config.toml
num_hidden_layers = 8
n_experts = 32
routed_scale = 1.0
balance_loss = 0.0015
router_cosine_scale = 10.0
init_std_router = 0.026
vocab_size = 8192
optimizer = "soap_variant"
batch_tokens = [32768, 65536]
max_seq_len = 256
train_tokens = 458700000
max_steps = 9660
Below are experts of layer 2 (counted from 0) of a mixture-of-experts language model. Rows are named router (the router's row for the expert), gate (a neuron's input weights, with its number), up (a neuron's input weights, with its number) and show model dimensions 0-127. Each number is 500 + 25 x the weight over its row's rms, rounded and kept within 0 to 999. Numbers have three digits each.
After each expert's rows: "gets" lists some tokens that make up at least twice as much of what it gets as of all text; "comes after" lists some tokens at least twice as common just before its tokens as in all text. This comes from a sample of Wikipedia text that the model never trained on. Tokens count by the router's weight.

# expert 16
router:536538501479498485450472509528438513503487463491511477532454508514491506497517516568497516533526505509517494526506480490537497476455521478510501523470531492498509479495517505527483467530483547520461481468484504477498470503492499490533514471500487520517482504472466523469536468463524520494527546495463472503508531489508504510479520469495543467476507520481448438513496491527527497547499
gate5:467481482508510528467459515529505479545491534476517494498533524529529499468490502498509517462469493487518520535520485514522491522475525504492478518561524483488510490510461524496469504495500507517492519527468460515514477509524484495530507474489487505434459458503463524528477468539505457507545544506482430466484489499493503490528504475523455504530492538488497515500501508528506544522551
up5:501482487531509552485453505504522528494528518432524500452556527532481504491488478497507549479468486493470480519524496505510468498514562485456504512505517494457513471533474526528467523493535533533516498498448432481518477507529471499511526493517512481470476473528493531503495491527493462474519510493488508456503533501505500493492494462510475511539506487514489492511455522508519536500501
gets: ":", "1", "2", " /", "3", "0"
comes after: " ", " Born", " Country", " Coordinates", " Website", " by"

# expert 6
router:569561504509487523457506518481460499493476483530479522508480490510492535536531538550495517522555506504504500525533509498465496456505502529508490489453488519511519490465502513478476531515458534515488470498445486476511486487524530488503508456501520515519524512476451529492539505471489518477515508530514454496539520467503512464474507509491535446503512526534489491514545500491509489492498
gate3:529524512485475481472545517488526481509445460485491543542493492523488502495509526447505522538490514525481494493481479523507516505505509559503487473518517494499548490487517500461494477522447524493461487469498507513465470484543469508490517450473482541478515536509532531510494512476478568499478487479480528526510494500513505506516476485497538493538484515548558497508469523507527493489536
up3:491537483491542518537517508528534565491503491530505525515475496524458526519486490493494493472530536503486532481535487482485518483501455535472509522468467537479518456484495487480497512513493490520503469523545519493487522525478472507538475502529521485495545523537508478488498518484465562478482517486544506505511532518472543480515527506540469521530512511478490535544441511520495468501508
gets: " the", " The", "'s", "The", " its", "'"
comes after: " of", " in", ".", " to", " at", " for"

# expert 15
router:569513478489462546467489535533461474479514470485490518512477482480483478505516508566479478514536487500485506540506491496493525494458503489514528493471510484515529505488536507501486539528495504517494504495465480521532474460516503506501536467507476501470499527493512539480508502496488479506564479514504463484542541490514539503495515519505530481488518536545495464517512512474495516579539
gate1:491529546474513509463472491520526500469469502471567479498497465536510459506516468499547508502532522506510487502487463495521496527516517461479523484546516522456506479513536487493457505532488471496513487491557492483554457520494534523507490466507532497476512489491502514495498500509493495518496480496546492513524521505531547516479503521483524524517493501534474503582528550510505470482510
up1:508483464512501456485511450495509480521462478512486536458497463440484515525520495551484469507512499485519559547535515489484513506485545519539477476470473528472519558489480488504521503463526500491515503460478479537520563534524467494493519515469490507525477476490504486492481517486478484479516501523513531480481473451489470505512514514504486505461482518480501530458489498481509543508502
gets: "|", " |\n", "|---|---|---|---|---|\n", "|---|---|---|---|\n", "|---|---|---|\n", "|---|---|---|---|---|---|\n"
comes after: " |\n", " ", "\n", "%", "0", "|---|---|---|---|---|\n"

# expert 27
router:559472460460455550482496490544471499495507453503490526521456480499508492500512516537462522526499479493479492512505482474515515480451502522503517505441483494501513498478519533506468501514499543528500463499488507501488471447492495531483479481499453509492472521436524486471503489480499491494562506503472475486556539519509490492468499514485522499459495495547506480553512497504500507527493
gate1:515520555502447473499504513535496480503519523501494480512501507503474533495550478486497479461523494540491495514463526492491470489491533488499532506486561473541470537514509477523450499479492548511524501524515496487528468521514480515557475484496471517510504485537447534467455541491493450485516475554510528495555500492491464507513514531459475502485480501489498526471509506496524512507508
up1:508505447471552527500499480517507499543455483498500506491503502482535496513453518518498468544497521492490509478560479480444517521494504531489485522504463524426504463466501513499516503512485442503487477485458530522446514477504500461482521504508482511496498513484522474535499471520517526518511500502493454481466508515510497466476501451547558494518527506522526498498455485503497484495491
gets: " (", "\n", "-", ")\n", "(", ".\n"
comes after: "\n", ")\n", ".\n", "\"", ";\n", " /"

# expert 7
router:523513482496511510500496538539497520483457491540484508540503460461508519498484532519489501498532499476502488521506515509488528448498501481514538498504477508498541538485519488476465500543525514489460515452420509513475464495516525518507510499511482503486475520508509535456542511491519506489522475522424470508531507491509554503512493535550506478456507518504463459544489485493503503524497
gate3:540504473507536573501470518477520482464504477491447490515502465485483497476470474479491456527511490481520480524512485516524505458499496511519498521543483516512496490476468516538522515471529528466515518499505480498522467524510528474496538460509514473499450486463490500520455498514520520517487520527515512475492509544482484480546469521490458506510552508482443533528504502508523440487498
up3:517526480516490495501473486492522502472467516503503531515505518495566546548499533538452490480515526553504533516511478482478492490470512521474553514487515488448514505471482517540469502493490540499489481516545510496518480500502473553512507502583504518499469492465533524526491496511491518522460486532527514526490511508524459538488502529501503518484508499477461518479526500519511521454468
gets: "ol", "er", "ul", "el", "ud", "un"
comes after: " A", " O", "A", " E", " N", " H"

# expert 14
router:522528516506494548474513501528442471460477489540498487508496488525470495521523479523478492490504504512531545548485523481509511477494494519539450516493534487494506514472507480482473515520497542483491506464437496499492451468482511496492507480509500524463497498483553500458514487456485502474500493543500501499556508464504551486501521520476563475467484494528499488526498524481523476549514
gate1:515500511501491514513504505515463488472486521515478477466495523501510462503520520487541529491498552503488549567472504497494498510537495529516493549502526501551476504493512532483480446508497532477502464526484514504540476498454495498527483546460493521527497491512490534498510531456506550461457487523473481479501501490464544502480527489484476485504481453465491514480482498539550520458499
up1:543489522479519534496504515486512488532527512467525465452515535484496543443536468498535504533510478527528479500524534497524523514465526507536526507544530462503520473510507430501482531511525483495502485481522524483535530501457478490467530520477496502471521485509506474508549482474505489488461516497479515523512534479518478515510507563543499504468485499500489501495504471540539483508528
gets: "ed", "ated", " used", " made", " won", " released"
comes after: " was", " he", " were", " to", " also", " and"

# expert 5
router:515501490535461518472515552508489472469479488451497522520476466450481534513533515537509490525495554493532474522498517477527496460499513546462495476500501466481525492491507498536479534528488491497463495469445488510505459476552506504509522482501482497485522486474497520488515498453511523513536511478449493472537512481534548483527524500541519472468527494531501487543501503510514463503496
gate4:502474506465510508474493483483507508508464495512457464500481486526491537496540486485496529534530521452544521506499532541498492512475476486478523472516507443528537475527474498559501503495504464521510496526523516526511465536504505450491557500458477496480504516511519494482464507509472487504539508532479475479560483523489479549511493512478514521487556490496507506511537515460468523531477
up4:518447503532498502502546477485532484502534489486486505581471531484514527476509475534493494470511467487473498525510445511483491485489484485483522500506482484468503502484534520518487487509481524518533533502460510497529491496472505504471500484496509482495492497481467459489470441434499476514485535447508506504521503486522473550508517556521533514494520482574518512528497464493493499497472
gets: "a", "as", "y", "ou", "ia", "ad"
comes after: " L", " W", " B", " R", " M", " F"

# expert 25
router:522519492499487525468499488542433500488508467505496528517469480496481501506502509534475524517512500518484481537485506497482502475501498496501553493467489517494511475467503506493483483516495496488483480494473530496484467489551496479504463486524528518495508497421508516494525512443527507490531487516489469470577528453503503500489511537492528440493492541503472480485519481487534496588494
gate1:506513495523505508463529494482481535501551492528494556480475502514485487509502460521483479515525498488485534491505535496467464494516479485507518519495486518484518524496508500488454523476527523472535483514511509505495547502509498526523501496478519468438490517463565506472537489490493499496574501498506492488553439501463508498496516499493509532451540546465487481484477524441471506476496
up1:512517507474499516506490523511507513454522495536486511457525525508511473518522487523479520508523483504462517547522510477477493524537472523516544509509480551476491509447526510524480492492529540472528498490505449493505565516540493497511456497464518507488513528502507512482522487507558491505524500502440505476552470474487493514455502495508518475500520522487529506474516553457467548518484
gets: "==", "===", " =\n\n", "\n\n", "=", "===="
comes after: ".\n\n", "\n\n", " |\n\n", ")\n\n", "-", "=="

# expert 18
router:536529489489498519440546511521454469493456503504459529507505472473502528520537523536484500513541525507491528515516515477470484479493498539480466499448497499490520492487493511496472526505492524527489489507466482484486469487538528469530501449530481540504464487473472527465534472497494503498533502531498485511524500472532531517498528490514540459482547556498496474501521523507545497527529
gate3:499481534504504484482526519479488508500488529506481508476521528520492491520423497490491501487471483498502511480481483529522499475492477507488499514530498457513510506471472522542539555481497476513491505466507493509512480495491487476526531531527474516491506496502525530483492502495551525504541538533479530531489473546495467472531505476462466451510486450533481455428463485545452504514500
up3:479483512461482472513483471480531510437487501494472526517474523472542504493544499509471507479486500487499517523504492487514466482502530538469497505542478512508424495474521488490468535461516522511503501464486471518551511471473518490481519462513523483484455434524504511526500491494550508491479495519488487501494479531485484501477489541488534472515501483501524490465483456540546499526454
gets: " a", " his", " an", " their", " her", " one"
comes after: " with", " is", " as", " of", " in", " for"

# expert 28
router:506512499519525516465526529511461513483516472481442516498493474488469536506505524497506519518533481504503539550511508493530522491501501556506546490464491492486521510501512506508488514538516483505514486464459511533539453486465508536546519489515497501473491483512500517480513466463514488523559532516486500521539484461493517496514552521513505449514518511485478458548490468490485522553545
gate5:494490521498490517520547533553514491514510502522443478539559482475489491508551475495482499505460513498484497495483509534493482482504472471483508509443482455485526490533497475530490546502548493488486491514514477475456481536542485471475502498514497475518519437505484490475518496485533487492565494498521529532511432520506502503514494462511530506502536516478502488474490496490517499453516
up5:497459482508573511522507522536537501501496551475474495491477512490537492524535504493494549477513522469514488531490493464488473497474502522477496433515501456503544534438527481510520474479473540521499479504534463504496497509515469517503481480503467521496517486507503464506516486508521539540512449478541531554506486498495490515479483492537531508455458492502485495538510511505505505509477
gets: "10", "11", "8", "6", "12", "7"
comes after: " ", "20", "–", ".", ",", "′"

# expert 2
router:528480488486530539439510548499470474454480481490480554534482454443486484527506500521474532489520513500483466545482510484508536479492507515516496476499501488492511479500467506475502510521515493495486475469493493541522492461520508500526524478508459576532493494488511524479511485441487482522560521529473519491524502465487521439490486515529537477507511516508505478524492522485486483497489
gate1:507526478482551451476487478492520546522528523514560505491526504514519484481509494493521490492467489527536501497538475519478502529487544483463516473465493485504518446485516518507498510456440498497509426487531505484511530520534465492509484486539534514489518490506501521538482497488539496498481523472496450496540498504511486493495531474478498494492501489472490503513578492520479530459478
up1:507461532485489520471546530478473514470484491452464505505529505472508533491480503533457535506503548448515482502497505477530495513522467528548523502538502491506504493487484490484496492539501436495516571528467525498480476450442525535520485498482476466482491492503507467485541526474460504521474489512491537533483515525503507473508494500497488513508510512470470520492489496517492486546533
gets: " |", ";", " permanent", " Own"
comes after: "0", ")", "1", " ", "2", "3"

# expert 21
router:524536491487497523459491488517507501487489469539485490495462512480491500503550562561478474521482496524470480512530525524495462469468499513479521485500491527502516498500492523479459472523487530511474471462464493508484481456507459468518524472533527541488476501467476505456508511498492505505512502517511489483529546463507528466479506488499492457512466498507499458550510480516495514582487
gate1:511539492506524461590529525480542484502462505490490514468530482457492510504488526461530460486506576505504474519513542523501471491530522502489482502529534476524490509505525454513477516484457548492521499497519453528485459502518439525477493493490495460511520477515527487492469503469477484479515476486508513473515498476481519477499513507511542473448526490488507505495508507485511508496501
up1:487453502481489508455520478510467477491497466493497445490493548521505511509523505484483504476474508481499507502543505487483460476506484463503478538464485475532500483557454529494511468530535513440496507548499465512525508514534526507518516532495521487540513488518504521477497468506490479530515508451547476501503524501502450492489494444513524462512476477470514489513499460534475516544482
gets: "M", "S", "D", "C", "P", "L"
comes after: " (", " \"", ".\n\n", "==", "\n\n", "==="

# expert 12
router:519494519510478516469518507527446524461481460498504469493518468507491534534559538535461466529538489498492486522521521509523476483507493528487536502479515533518519531459473522497522501517503496498518483506492502479544503504458474484533505477493512526449524504448461529456538490451486501484495487499474484471523505466466520460509483488489500453489465518507501474559511508508472474484488
gate1:462501510520445540480490498463441509478501497457482489495500497505468473509487511502520488527495509516542484489491508478477514512489515512503506534470461482525462447461456548543512513500470525534504519514491509494505544510467530476463507572546499501513525520500511539510516496472484518502504508545495534487519488508537491516510476525505554497439494506496496530497480460481528468489518
up1:482502449505469546489522492468486492458478500494484501495438513458491432517484510513480488475515474491473490506510507495501469486479511530460489502447465498534492529519506526565506526492482496490502513524519462527516515464516508470475496515542517495495504517528477556482467492505488515495500509512468482450512534527523483490560473523475561493503507515499500531524474462496525468482487
gets: " M", " S", " B", " P", " T", " L"
comes after: " |", "-", ":", ",", ".", " the"